Weights of a small mixture-of-experts language model, trained from scratch on English Wikipedia: width 256, 48 SwiGLU neurons an expert.
Below are experts of layer 7 (counted from 0) of a mixture-of-experts language model. Rows are named router (the router's row for the expert), gate (a neuron's input weights, with its number), up (a neuron's input weights, with its number) and show model dimensions 0-255. Each number is 128 + 32 x the weight over its row's rms, rounded and kept within 0 to 255. Numbers have three digits each.
After each expert's rows: a language model's description of what the expert responds to. This comes from a sample of Wikipedia text that the model never trained on.

# expert 47
router:056178127171117208159193085098141112081133119183138134155000157097140175154146125105104118158141126095141113142097101129168152088101115142155120087134082170159057141122056092091082064170137142106166141170138123124057116148160097124116132133117168128118128130125119111125136106106119136124183173118121101102145090128132105176098140115195160119113164084061094135128179109074132126108123138175075143161101101158163118132100154119128142089164129106098132100160134102171140106114182183111061171075159138117110124131122117157159139149117119101102144090133141156093126176143113160101111128093156122112122119147206092185199096136124136190083146166150082142149112122107105133116134165096141103184144124094142084159165132081115131120158140181140130099097142086157173174113109105
gate1:052118134181124135147086119131096119128137163129153059123097155127120162163133128132091126206127150132128160128131140128125160057162142136139130118138021084131132106116129108133099095111166122150125127126136126165130156132118167127128104250110132152105111131116123127121144142189144128118148119052129115132094099124133147143139102126106133116092119073116127128149127137110128130138123093193124125134130121123136127120152140140098061140151014120131113161115027091132130130129102102185121074128161072149134140123122156120140181127158010129160150129192184128079110135165107125114126150143114134112093131133115126135153125129123111122144144152107055096216081124116108122059179138112122102135127083122127066221117119099127126169124134154137121138180131075050117171122009082
up1:130125093062128130116154135112192134110105126124128128130154143131177122144124126132151144100201175107119125092138127124147092096130080128093120133143133226087140133129187125132156144171164139108124121179067114129103152134090154110127157120210145085075133128143114040154136163082093121140162138125130174117148125142180098126141130126136153021128089127181118125116105115196141128135122156112141127125134083187101136173151125158171131125129113128114098113057149143098182127075056155125174141130103130131126151115127126128157086086088128161095134129049089123131173143125130103131128103113130145222130118138067175129081147156183124128139131086096176145004133133127164137121078125189134154117132128168122139156133059127138164071118084131137157108057062132198174126166169108
Prefix-like word starts after an article, such as re-, co-, non-, self-, single, top, and award names like Best.

# expert 61
router:110121129110115171121149100056133083120206109076097090099060185152151104116192088096134126160116121106117171144104118147121121137144102159155091111137047172106088090101113103160080124152138157129126192104149137115086135151060111091138141153120112162107109120155137094101137181140112144175191103130109107072108115115124128195161119123189158124060137100131100085091155107108152140154136069187104158152135154150093160122065155103081122076142110076098082059155182151100153139126149122177113160170153135070102137089198147160101177175128074164129144118160131113178098155178163145167115120110160138132147101101160110133174109139103133140088164145169116175121103172101128160109183155065120066141123139122103126181139131088169091079158132175153155170116107061122128169142139095
gate0:125123129130111147099126118127253128126049127146104129148129129141255184127128121144123106091125140128108128138107154139050056127093097129109096056129100152139089163143122079151110117135138129149121108123110142172202147134111148113124127093130128111130133081112097071127115122047136133178111146119130215135127124089045127116139128118126130129104132140132104132131065121125124118074162125089144139142139126161125102156131148084133119129140143129128150110149132121172130127138138129120148129138143159101124129127108133127163175123124157106049109008146129126138102126109134180120151159121142126188137099085120134136140121078146179108122174164126134123139139102204095128197060137226138005157129139127112158122193095148125127118120187154131101124140158142104122125123083190
up0:073117120094113160119125142092198106229112061111151102135117198131124104139163114124137130085143112157139133157076125143129116097117126142124119106101091132066135127126183150064138119185131158160129194139132066044127133146143121111146097197090188092112107056064125126137108127204140127122128131170144097098127141126157099133131118113135127135142170091115123122095130124126154128136135071132129164139134117122112135168114129099163137182141118148132102116138150032092122135042134133176212132134160171123127130149141113130112124088114118106071122071106146176205123078105182075132125153148176115089107112126169126131163086168157138141127112220124100069134135127119128129180157114193195086152148126093131137137131129112138164132129231130047132103112121138120124073104173133
Capitalised first words of titles and proper names, such as The, A, North, New, Black, Old, Indian, Western.

# expert 0
router:108118167155136156147147071094124104060124108123134131068034153170177129085128124123168094181188143104155114158115187119114121133176144151191109122136121172129019099100067102139116138156135138159152104157131170115125135130096157053157111134116159146155135177161147168102092112158153143105108151134140101127125146178116130185165149152194189097110155103129093077077080143101186130130093112143107132131152136165085171129076104069109150024141187125128109077095129188106123103122179109130102116135121171136099100111149079192107135128090106153144138141142137092130138155174124144178134112167092128145149105151129122141136114107088129144123124181157127170124098164129167181135108152100077149119140076129170158147181135149060107111214121188130152092128150116174170108134090090
gate0:122101130150190077130145052147077129030124121127144152137125124128255135113113124145078174092130121130136098127127159130124134128128123122144127103108136091135106171078076126156123106105101128121053146149128144223057155134168144132124144064088125122114154121127128129163124123138146122125129079111107130139084126018134148164128092122215127073128127100129139115120102127153133143105166091115153127086187146125100124126077205135128117120149077134132128121094127139131116108066174129173136134128080132159156128134171127160195157125120064166112128139126121124130157146163154117117129196141081099127117132143131137150205123171106209104113093161129123149129130131221169148095124129148059149124170177121196126125133119111128172113108142127211123123143156123117205150111057129
up0:120123116146181134098102126144114126064115128130169127107118152120155128186109164131102134139147130115080142118178144074000128125129131027145110162157152121142064127121162009113118182141116077107127121145120125117162135126126124158134130132107134141138062173174141082157123113161136147127132167156127144135136034132129127126130129134176147110119131131126086136085091138147120122131154158175147137107203167111125143140133153183127107204090103074134109128125199139149127180199154126126131124130112128075225122138129112145154127130146127169138128126129167122146142145091131141116114165134129171097080127184175131155189147125148124128139038123120137117110095100157127182070138092176126210116123084201127144102128110129119133136117086101093129161135185125115197130030106122
Pipes, semicolons, line breaks, brackets and digits inside wiki tables and stat lists, e.g. vote tables, "Hispanic", "(SF)".

# expert 44
router:055137149148083174105222043089097107078118116124098134126067122065168178158133088116123104153131145077160108195076184163097119093099117133130104129119074111129089128099095122127097096126137124115128151158115161134089157158129119085145125143121129131132115167138092120113132149068106177211182120117162118134144097118113104196122148118191130112109158127087120129140097112080155143106152093139072157189131109143109086171074120122152145049156107129118080132093123164099126147155136100116084175109162150096063153110208117142172183141128123118154129168125126151067090130199098142159120119100098114096174111160115114143194140115157119165120167146235118165093135128097109156114124132104119079095135113118092093107143121099135094077072148184149144155125145091171165144082096111
gate1:090107085088153168105126129121128229134083114130113197120084119094120143122105068093114121178153132103124124152112105146250127041126213111129162174155129125109083148072083120170124164095047108124130130126130128123124183112132174095186121131174123104147091110034133144152119174128122132160068077112080114142117099175130105130128141107128084124127129039202127083127136129055133117255109091173147106126136128151106143136127202051127116128128086135110114129110170170127139102125108112108129110162110080122175183128129115130128131131113129136128097168148135111129125137122160134126137108130168102135063076127119096115134140145112141093089146130125149088154089129128123168129141188166130111125192129124136128140155159161126123136113131119058157120106128129091172121117103148
up1:131169140066234125138152086098062133124110135138151116112123128105101145110129000133137131187183155126119137153110127106087133126000124079137144127126113126063125139094094128115129110130120106106128133157155194137108135124106115127158127095124128096131114081092100099152093148136086194144124137086080116142172138133145112114138141124075124151125081133129162098175144130121127150127106081141133162129087117222130117122200098117120076150106093120129083128123133142126085127132103131137104126156170055147161167227124124114170121116143130121030123138117100137106136134117080182132118130061074115140141127140128131187187145072127228143145124123139131136115162109183132130143158121124123149129139092137129058129107130134176123138065189130152163114104183127125128118129125205
Rank words before a role noun, such as head coach, chief, main, senior, assistant, plus "a" in biography openings and table cells.

# expert 25
router:112123098093115157113181106104093152131134118134096143115054136143158145083147130041210107143156105136142132151101135103118080110176082143108105109138115184097075115060014112081077090149095176120138143124130105063098141125145131136112134137088099137152206103125153125103173100079143137170103146083125105143152139090134145146151167134188145120075153116083112124094098143076142143187178168100146103093115063112151164173088106093069112078147122127100090087189148092106129093129106165129133085086126122143110152114153185129140175154110079128135135143106122113139152150211108125132108119151136102085088129177105074142153076111098131119115078160178112174118111202141103233154118198093109119131177130104181159122159137129108114106103161135152144130108156149123137116158118105
gate0:116119131128143164145129114137121124123222143148118108125118074143155088136127198102119128103121134131115138187136083128164114125146134157116136125126132134131006128067131130136130193127127118123132137126127136122130081115080148178127140085113177122093129123142184140136130144132138141118046218103126123177083135178170128108113134128183119128128135107153136131142156094125118081146096162137112171119130095255135161115128101119124140106118136134110133088146127156119081125152072223054132137133137207166147136138123137109255123109091099164134127128076091125128183123127110127128083061129158123146133135158151058115180123131149082129162095131172128127050094135182128128131131130131134056128123177153178130082133117122125172183117141121129123056107154130141154126161129196
up0:127124166068136105137128153115073076102126096123097107166091107110104185090120131115145117133130126114130088000097116132096136165166072143121130127166117145112107107128127127131161135096186133196113125146130103164124165083117125101114153161122089141155126105191128147143129137128081098137120125156139124133136118129062130127193073122109148106113128135130132130128157132123125151135076048101152109172133141112098107117064137128146149142195109115128131134121125127142198132007112102148073100128117156146133121170134128132114088129131137138190152040127130167120131118128115127106129159128134131101127121065128164055104125155088109159128121076143123228125125124055016136123124147147138136123143101090069133177108145147126191185130152229132145144200160072126161141138142161
Digits inside numbers for area, population, orbits and coordinates in geography infoboxes, such as 160,000 sq mi, 1,271 days.

# expert 17
router:040163146128133206106143075141121152079150072136153164110034138123159097160135090141179162153130116081108057169117125088132146100119144107102162139098119154115067042095134096129097136119167167129151157120146124142119113146103162166132112139113170114101106153143160078078111143126121196192129150155126133143147097100104158145151153120163128093095126112172131101115110137125134145112179099166093159123139124109176168118068131123076095005173105135070118097148131115127152160101139141113115117152162145154165136175140149118107169122153123140155093129140153098178097175181177156111124130131105079122153101156146077107146120143151171141096142094154132151146048205090095194102109173114165110133125126121161119161191125097111061067150130122122117201110073078134161155098094106
gate0:139136125131156120137159133125127050108130105196198125155127164146147057112121175255134136131132119152118138178117125147155079125044123132114125139128126149113133076138129113113124079128159185214181144108128134125185121059100114129096130164140167150077138150125133087128115174042132202142151128127129116129080116128137134117165174209121162124149116134133101123145142135137119104181135172232128120119104077097166160131130131145105115092127165121083118129167140124119124154150140079091139159160172149124115154132126122114130068105138117136255126127128150184245136163128136187128125156112130058172204073132124079133098118150124137126181093114126128122150108131179123100154159111147159111116117127126125119147130104116074101151123122096129144113089104139128087121137173128
up0:132127120129111116115119130122063128076129142239127117023093155132118132104124112135134138136147083091158115142146125147181048122145107134132110113125124142148173041139128124131142136178146104108127208097192173127141139131046128141121157148127128135100132127068119102131135169148150123141148168151114093119146121158127115134118135172111122122069152092165182124090203100127129115125144212153126148127054135099116101122121120161127132102129206089116122167183154128104140124088119120128191147166104110126129182128070125114135132116141119159126152127130132194227164117135125127140103133132129126160130131127127094115107106182100177090121048127108174122125129130127117140143115123136240123203124045168123128067140125160127069143127102057128161164127089191123203099129127134
Digits, spaces and pipes inside sports statistics tables, plus capitalized word starts like P, Career, Hard after headings or pipes.

# expert 29
router:136118092161096114107138098111079130081146122133082140111057175146217082106106080092179136172130147095160124150097126074154137103139125166129087112128046134128075085110067122101114135173094133118129160119120142115119152108105170129118099119178115158099139142131140151098130117107114167191118130064123120122144138104096156208137122155181172084069167112130098058084130140107161130091171173126163122151160133150118159114128129138122105019148121166135140089159118129117145086075098151156105143152082096111120103142158174179108136127131138130179143157106135101144162146187126159101166146121109140090135100125158119156111091137132094167122151167134110239090093203114085191170147188111087118087180146073061130124157089122123099124190149132152144104132174107110120094174090081
gate0:124165158132108203129141105067118107127097178114099128126160094067123130193128129132194129181098167067113128139128147095169144129122127190122180129076134224177151168125120124134099135164125104122167111133130170125138107152158137129091133152130163124123175182143127134129128131163108152079114130145128151145126094142127127166127134102119132139108173121088061122056089126053167128122137113160167226122130115129093128164120126143119111123133128153130160129092137129128120087058163166130095099144232134128128132053129176224087111130116116163122106137129126115180182152157070098113135088122175133129121103095154188132122133129137127131092122151115104146127127128072129124148127157128125128050148129161083199247125124142133138129102148135133118102119221142129043118134055135
up0:081052130149135080157118062121087155131101127128122128149058040121128118127155164117081128119164129103128132143130139102156127129091085118117182135150220137155123125050132141145150109103156123098062132123129149147135124137121129143143145103075154136070158150138123146152079117128108148129130109115135219098104183193121130105080131155190128136094115152220086219108142126118077185145133118189127144228190125124086133174138105110115166134151114125092128129131155158077108079127128107125136167137170232144123128119123078125128101087066120084127110114105046127081127171199172126053143142143127201119133136143129147148130143126132119060137118129129130127135109120091133128125130148133126151168128126146127104120143168172178097040084188140131126135132126136136159118123142133
Unit symbols, percent signs and parentheses in infobox geography data and results tables, like km, ft, °, %, (, elevation conversions.

# expert 38
router:143117135109128191166130092094128139103136089115154174131061143140175130174124095132207116150104138076149093125112102118111101085168139150123100097125089101115085090048099120154109133091099145101173193139162127118103146106152112159127067112120146113073136080135129087107132111140123199140183075148131110119107159111082147176124143128255126131117140123153135113135077115110111191154144077117113160123195153126096171088122142140130104107180107101117094105131127145131152152093138158123115153166188117117125120106159156132188171129134091161127106094108091093174119156165140128128102089112192111143073101095129092147108103123206192132106169080184134147099108209091098162130102133137152069113141171123148143135143117093190120048125168118145130187091118054138132148156081134
gate0:154046126095155118211125127108121134139125126134119172115125142131152168141119135094190151040139133130132121128132100136128112090054158157146123127168128116124129126156101133100122120130032144062109122146137219145120130122212127155123106140124097132104235101125130105154124062075128187161152127139167127116098138190127086137116129076163128128197091110068117130122129128083145124144127111131157137094120124126125107133075132129152141134197171034097138141220133208128185133109057143164126196123100128132117116152233127102119088100140116135124133158166129122154144122096077130180127129148133185132101064143073117114127043134132149121141129016131123119128116128082121119136129188129110123135142136128136149124128132107126108126126160130132113116148152125139129153169071152
up0:128109137128115120127106138124135131125156138074168125174119128163133128128132120059089164155129132135098136142132129132123113114099125110095129135137141156126124071122113114089134169075151129192131161127127149198130134130127113104097157093096177175088059172127145122136119177110066054067145128130089118068110114147111131129131137178178141129128108175117127135140128126137162139138117165108110131144156127131110187126136120129186193084123125129114041119040137075103105127126127117127126057175118164190123125129067128137139135127131127193095125134116130118134130141156133128133166125102127120139129146151132198129110133135125176134145121164137129123082138126147201195124137092239063120126127160130131106042130168143131113033128129126163099158000074107125070101056216118
Single initial capital letters starting names or transliterated words after quotes or parentheses, like R-aph, M-inna, G-uliyev, Ch, Sh.

# expert 39
router:152107104150116148096143083091124143125161074110117152092036132149159101161105113052172126098125147100160053153141119169119122140126144098128086111134082175098075101107054069082121131140143166139092168118123117112126117121096184100113102103123160113176154136158129148100139172118112151179156092063176135126121130080154085169145121122219197061063137129110113087097120075109159141122111145094103143119158102115153168163035155150108059033160141178112139087143170128152134124061130141092098111146123137127142145108134145202164131156071091139116120132135106141141108184114098095134120141166098150105120099130127109132188108121077129139125097179102127156147127152095100130148192103069081133159109139112167111137189120096117118055153158134115183094136171088149132164113116116
gate0:176138169130170143135062128129125184176120146076112146128076150118133132108135119138115000123124115021146189117114118158130131152126096114122096166181062127100119140107074115125113128160195131132126126177138128169126138124133166127170126086134188104133125142148148152126142123170101143196127112146126214077184129120175128124115130092177158096119120143252188135151099128170163155137125148114140117164117121068128125154125121126124121153151108112120135108117200083126126097100134136116125136120123148146089142097132162215138067120071128128067154132169135170132089128132129163139154132127094131108126105178141039141141146157061048137137159071083107127174111127103131131087191143065089132102131086131157111124149134119096134073156126102124147121128134130131119097133128115
up0:139120074090121120109062172160134127058171125149115134126145184135133150119118128134081124139127121209127132197134129127114131107127122182203183136126079128129148129128134142071123136111071102172130161148135148152093110101161141167126097160120061147132166125128130098178163082101188120098111161122091118123012125100125127106080169081080105126070162124090128155141202128127146111124106143167122134160147116138123143091126138130129158041048185145133127120105079125155165139126106121200131181130115088126130150177120121139128125126126127162132101080060177082121166218126129109159119116184161101127131115150123128132162135137129206127103092113124129107078144128137093122132086141138148125125137097128028217145108130103097079139126151166131081129108101135021169127133128132
Tokens starting infobox values after a colon, taxonomy labels (Genus, Species, Phylum), coordinate degree symbols, and spaces before numbers.

# expert 18
router:101164104096125197119206151093089137089167119109160114129034154135147115155104140074158089119136136108178091122120178163157139079108139124146093171133059161135088085082089103097138123189125135108165163109132171126127122165078116107087142140138172094111156127143106143105136175101129135128163146141123112132106035123087129155075101124184166129136135163093125105107060154080174106136169130104076174169157105134142137121100122093116120066168102152093089121168153099114127121073080170075103100089130147071099151094148158131144156177110075159114132088101141150087143157139075122159130161108131107096168087162143092165156087142116136175096173130183076210096166131080122194109172158135099125125130123130099126152160129083161067077188120112157118156151139115118120192138116080
gate0:134122140103163129127172080075118151129122137224141151077159111128091131131141126132137066132122192123126124150125192124125065135123162127125115143129125125127145096137132049129107114126126137144242130125135156082095117128132040162141063118129081121104059120133100117094138122134110144123105134118134125218115132145130104165148090127153127128143104132116091031081131115141173135099095137128131189139119118125097191191111169053130104069125115117129177152155126186078144141111111081127126132141087097155218143142130133134144128124112135129141118132117129148132171136183137133143141147125126134162080118091125111188135167022103164149129142157132139158143131134139125178134070049111098127073144121013147114140128168207204124123123124119178098080132119139128091131149130159
up0:184172215165060123127159085226177214115129103131103128112122123131136102121223120172139128142141134101123132133140118158074121097091101132124137132102089121122028200127065136082106129124125131235129136137227160154131127127123131187180129147074134129065119158139130150129131119135082086129149098092161136085130162114106131147166128130148121128119175127169090138151115064127128127088119219172119105115243131096124087112121080176124126108099096125147152133113061083179164085136153132118125128125138136087123124130119100156148121130066148097129159098115126139139103114136147116117155118155173127138098169068124129106125164146125117128102133180133143123121152131172130108125147115132191143153124159124148127111207107131134107126131120074191125065127130131127185126126131175
The "of" and title words in official names such as Department of Defense, Secretary of State, Ministry of Agriculture, University of California.

# expert 21
router:103116150105073154162149080100134102074141105135110190130023152134187122164115077083229077148139165104170148141069156143079153088129106117082118135164100168100073054110121143133106062127147105158137193135138159140129128142126132100176119159107121184129147083139134143093113104119136131134160159126138130127086103089095110119112122107207147116119155132153089123071105115089164111115146165118093215168138125153114151141060134110104152047198142097094075085165103086089146104102142113115079227151163123125090144128162151128108154157138119118111134101123117142146113187145146173140116152112134080099126075104139152114129113121125137162120160140180104176092133151080123126149115165112146053104111076152095152134167150098169178124160142107108095081143120049143148132140138110
gate0:156147125090123109072132118031073133088123217133134136135072140047129079136158121131137077149140147135132109184138136120166160128131140117126132128126118198110132153131126129107129119138149168130114128158080189157126137075092094134130110123136120123118092131099060143094119139143075163188105138070166145103139143118108130099128137171119126044137136096060099127130145120079173135075149142142124127183121150168130131165118138125163115125159126122099153135129127127130116162148129132196123157214091044078109124125137112065100167121122105160164143133123128165051126094129125046133161114077157117130194180126136127122168157224119085130161142181125133096207185129125127138164196125146191101075124112151118075116130144183121128127135137193081125131096055110138128127162086125
up0:094200133135130127126058174129170126110131101145128100134142130124147117128129063133182140064130141168146135118130152113083125132082096110123096122211000126113123137125072133129115163137112184128124140218116116200133093162142070128139147119141119144102087122125111128181078187193134154230150127133144156150104128213111130100142075181092128155120168122151132131167126128200150124172117128130168162128164150130167103120128203134127125133114104086143127100195123140085122174094141116122125136106125125069125102121155189127112107136156147114127155126209130152152102116123118107105114124119176000126131116123093138133155135120080129051151141129122159158121157160117127134157134146151129130100134131153122127126133140107125144128185102121194160137083109042128127051125122163
Dashes, hyphens, slashes and connectors joining names or year ranges, such as Taniyama–Shimura, Finley-DeVille, &, et al, y, 1999–2000.

# expert 62
router:079154121105153176119130086110163108073141100119101138115049124086150066126143067077175168233118154112128145174115152120136168112051167116137111143103141159160014095112071165167145098089107170099151180151058126126124156136088162126147112140107172130101153129154126159079149093111101166160105134155122143130164077105103119126112169110143122125120175042115137102101109136112190109129151113138082138136166128110105117157085111092139119029163053149092083114074132138055120124124194169121054156102153138094082131103180131120069127118127119154158128148110142122144128166193105131164136136080107173150119131165100146124131100128110138135126152127168113161114135143095085196096144152085131117137129152097123097120185175123139076067147151158118134135118123121150159170122124132
gate0:138132144130128119126081126139130138196128143149172087089129099129119111103118094033149131128090136119091082077102117115105164133077125059134131118201173202158116122121127131078129113113140158148134131129105156133159123137058190096128122116053142158125122137020126143031126129114106120199129126191144132142109126129127130128133068122127124128115150116061108125113123130132255152130135118132081162124183169113097150130129062109145140129200146107132148133122127127074119128072147199121140090139195134067016209104132095121135094131136153137187136125156120136154118156122137129111089123132151128126117154134123171163153126136178127125176125153145197174119111131128132138181117125126103121102130136143102103073130117125124093128132130123093126117126162172135158190053130132
up0:106132126128130125126170129145139121132141057086109130123102141136128202237128135207119108082145096163166163149110129214128123125181096153116141146059113142076131136138128157132129157129120123135193143128124118126127189111119096129120126156137046084131138187070136107122142131175131083086149124133131115159082127124128115121119178164129159125126044130139140130129129247172099112163131130135164160129126132124165107107100140142130053054104131180125128129125112110154131156166128118131161140165128151130183093123104128117138145127115167145125020123135136130128130117136092123130129120128077119137165057121212167127128139116102129125000131123122141135133097128120111086128130052129174130135134119119146226210104129191158139128098127132154119161127113114126061068118129125
Competition and sport words like World, League, Cup, Championship, track, tennis, plus table pipes in sports results.

# expert 7
router:111128132130176128115120101075108123109200082124071136120068102121166143086144097047191097182167160104151142101074172105149169110157155168138086147176068169090107087112032093130145098137080162093129152161132123119144158130122128095136143145096143116168172152144136136109153142111116184140147114109163136102088120103119082115140147144187173094130108096130139131087121136114164108175146170096107113097159082136178114130060137112161071048181139158121103080182139150120135086060172201105115078124101117111115116060135133187130130156123106103148158155122073114090106181202088121163133160129172141097147146158114123109128081093096108173158150146135122182120144186106141179161120179093115138165130132087112137121174128114121106094156159133168102069114137060163134092156110100
gate0:126128121163170126052120113059146128128184133125143129107125140134123126114132176120162112100153118095092130231128141145129127087106135134220113089120060161064083106109114126139127138155130124133111124126193189120099129147030126120134130083126183127129174037127132129131128102127134159126137146130123138155133118110127119131053148133173128146128112046123171058105127127128134155170095127066137120103148064150128121129082113128109130126112136128137120000103140157130121101173168152121089129120121126131211121155143132130093146132088131125150155134086134136119081200120156138139070148127079096183110146167141100010136088125125170131127128130199119176106175129126119122131018115060128124145087142141131149116146126085127071134122127133136125095130140108132125144146141126
up0:117120125129116134203124127146110151107084120186111069143134152106132129140160094147102123156129197170089154007145124138132139130144233108133162227120123133092139106127115127136030139159164142130140185144130034126138098135132120117116103117152123126114123092116113120127134118142128122134122129128128081126166107134161121169189116122121165129146212155144129127174022096092127154067116134172126221216135127143131117127127147139139129163137128122104129159109097076190150175115036059136127122140205104128137199127036157155141119123156127127144105128146124123145162127128156126126149122161115226123080138022128164151128129136138086136094134161140124099124128109144128148176121128130130161109134129134092133143085129122146168123127128137116158132136153139097125117129145177
Unit symbols, separators and codes in infoboxes and data tables, such as ^{ after km, MPC · JPL, UTC, $.

# expert 51
router:144091080123157206114174083092158132063143139147124152148018187077209091121151072079144139157123159127163099169108163096186129120137144123133087118131108148165064111141064167164119133136112151102114138147070112100167134120056154127147093109162132141116164146172123115112130119100128184135108122115136138138183102045124102121109142098168135122093141116114089066106104109111181105112162099133143154128151134142103153159097166141115062046140034150100070108106126154072195137133134164147037129130118139135131153121191132129108176125118118149156109203144168096126126197193151151145108122103177127136148115149142120120111121143076116129123129095164130165124119205138125177136127140097105103144131124092120103101170148098135101070147128129170121172114098088152162168135121160
gate0:137075137139136127175213118113125100082077142128192102129128156197151092154140058130197125127240096131120130056104086122144101095135126135128083116126132117117139130079110133015113179125113125118081119126135094145127132073034170108109147165138129085140133137112130096113132129151155043153127122193167110140176114094107134128117093128130129030123126163118119103122192123068200188116113147126132128138127068167118139125128162129119097104147121153133100130149133226053124043116126129167136109121136087128087115110130141141149196150137197110124136128094127114125133130068122176119106140119127128111127153129143207126072129133129127139130128126098182127056128132051154126109146133110123159174147130106133125111129161143190131161127080134125149109122125126133127119127186104
up0:128145121060140084174095139171135077133122136130170121137131130128124175129113127129125126121130126126126125160160093124146129128131154181113130158126226136126147164135130156134115124107126128155114121102135117117100147157000154112093128117137171132126112125112124115112084095130128128128074146127174151167131120123133251116115115201128127128146200133149143123137130126125201226141138126148128125142127129151115128086137128124134020111166132103132173125155082125128140114151126104140098123124134096129138060167175228112156180135172133099091150132115103144116171078124127144121118051115063199134116135156093098093137134231108121255220115114126140084119106101110126127133124123120087139155126135080127091120104136170128134133124121132128186129119115130137122084117125201
Ordinals and words in sports event descriptions, like 4th, tenth, third edition, plus weight classes, doubles, Olympics, medal results tables.

# expert 2
router:125120130116096227107146120118083146099124077122133192078057169093185111129135064070152139149149138108186191130101139100141111127140132136152119101122066183122069121105085131135110084150113133138151173117174122077115167186077182137097083128095162130096142116151146111098156117145106158119183087140150054117129129146127139194078112123241162136105157114160114110115135205099120145117135116113134108149153131136110189124092134123094103060118155114092098113153141097096137138126120177096067136146183098126131150126194141128132144175142117074193107095070120118142107136192103089149133158097134156111103142126117081148142136150121079112111114105165116188125138156081123224156185162115128090116100102093094154107162127106151126104108145172134188099122144070145134094144086112
gate0:163131078069153143116132086184077190138116137153158120138050143074140127124121121147124130164169139119105113134123052107109159059255147122142134121082159144121127126120122106128128250107126139162128171127128118135115084163146122135125096128129127123120126126123137206129125066132138206133142114134176130144103123144213156133102097115127128136102161101074104131161161154130108137130135119058128117089130115131218127214096129120130132148130153127137129127134103068128133118152129102126127049132143071120101121143144121130128126113134158116134044085121000127130128142131133154123104139134128155113049091126149133100070131112068127199133176128127147081116128130138157112129139154108126194151132127066169133054129149146117179088134152115168125089126123142122139123129146136
up0:111120126163129109128107157091120135168047159171126132103128195132120086144046182120098180083124107138182166109082109128155111102095128124041053138114125100118129118126087127053130187123146107134109128173127084120130131124031247124152108120142130155166120125172130101113125150108082132118169197145137128141134192125089143026103130173127102183061071131104127143128156140127126132144150197132143125132128181104126079098129133065095129129113082133124225066167133127131136122132103125107148125105133110145137000128140180135136120123130128128132173147129112135123120147113103110113093123158128133128170126147133128127130131079114110142073147187124086162124121085132172101193129147136136121101193103189127129129126138123066154113108135119093138148125132141115106117130159174
Mostly "of" after numbers or quantities (eight of these, hundreds of), plus digits in tables and capital B/b word-starts.

# expert 27
router:067171091080119175133122056076155165103142133078134152154065173112169165119122136106148090137168144082124132153114149101142133126139154159122091114093113175152047106097101067149115082160154134126158099200103110153140147135130139097134115128103112136072122183147091155089137140123101115165132089111161149129143154110117109197121111144202138072113142147071101107083065151101176077120192158149136168110116103132125115164054144100035152015173137140113150079128130109124149121123155159158100176124140149136122169120175090130096122189118175119155091092106117115184126188178106136153154141162128091113130102166134118130169116104086122156104094162165151172122119141089169168134114129139118049092143112137108167124179152091053084103150105112146131107151142113134159147106075100
gate0:115210241056114131082142122073141118073055125129155052130128088119112132126105132131168130131138125092148171168127128218113130127124162053131129144124109147161106088126127138126174119133192128151141057182198134135101103127132020142091076113117137124113151136133128127121179129181142117176110142142139127173134169127130118121037045124180119117118127142128115132148154161147123108218136127126130138129129124124146128188131173133121137069127135180131147130126120142146125153135138129173142128119131129152105119162137063132126132112122138146105130107142100132195174143071127120156093167128128107120052138133178063131120166132141125123115128137133093137118101137102132125132211129185120098038113119146166126138187031128108122123108148137132175149160155198107128136097086097
up0:147127066218134197128141070181121157100162084065103127140122110140139116082148121129099159128125126127119129167135143120107077091136125128215174125167136126127141124102157165103079223102131149129111095146147129166130118024141135141115096135126100144098135196138111130124214125176129134133167129098190131106078127201130152106120154155054129126125125218111190127127122138128189160118177085145132190042141129117163139131124130131123189132086159134145129118162129119126124176131147123051131137135130127094209115110138126131061148117066130139142133146125123111162125186123146130034117146122118091131129126165118120101130154130123097031157116097103130060132071119123139132123195128127121129127120129135123133084131142118120135120187098142177078126076156103159127126129073124
Digits and separators inside sports results and statistics tables, such as score strings 4–1, percentages, season records, semicolon-separated lists.

# expert 55
router:142100078124047200159184093094132165114107128106114179106018198115131135108096097133147127107093153092112120127074195155096104091104161145104138096151077133162110075069057095122086082155120156160133167077173135093096157142127139149177124170150075131136169164136082104128169082120133138173139070160149082147084118125108112193128134108219130112105095150096098121060126156052177124135197130213121131149180140130080158137093144105100112104164169078098082110191128108109125151106159154136119172166150143105104145133173133113114140158119111101168095109119142100163100172170120153156130118149138149088132117163153130163204109150135181111138122132181143153136112191140118152118114143119145075107114127131130134123144099078132134104106112122143133144140106063125147168138116107
gate1:116129128119089127125166143224124153116137163153126118129108133086021088151146146154129116127115173126113133159133116125129104099234126176134136131126135126127129130128149128114118130129130124166109128128114164101123159133122132148127155126127112113104100150142110129124019130137136134104133042227150141140128111082131139194127159131125124127118119118152128143028112128126126135130112112152128138130131121142056128137138105129189112136144179046127000131094185103101089125089128177125113130125122115128065141087125065131134172033079131128116104109133086122123203126128116128081127107131105233132087085134102127179150124125126128113128129104103143110117125235151163224098129128128155164095035114126115125101127105125083127124136143181110125124105147096141092124120119128
up1:165052112137127129159120140142128163150136099137109202128073128125128099133136149140075124014149185125120154128189176134108197170141118131067161121143118129101113153172088076052140099117129121129142183104118131130124147162114125130134129115131126141128130176154100057121213139137144151085168140205114070133126153071183174222136102204128126073127118114124070215106145226123139095138129117128128096125122159130119138135121108128122126126133138130142046128112066085095123060158146120122131098140144119131061128097101129133112127126123122086107150009137131131130135121129130116091136129122146187213170093164146129114130123135120127145131100154164134148126133154149118137129128073137102124164114123154053114166121130089101132145136048184139103123095124118104127124159116155
Capital initials and name starts after by, at, of, from, such as designed by P., William, Byfleet, plus credit semicolons.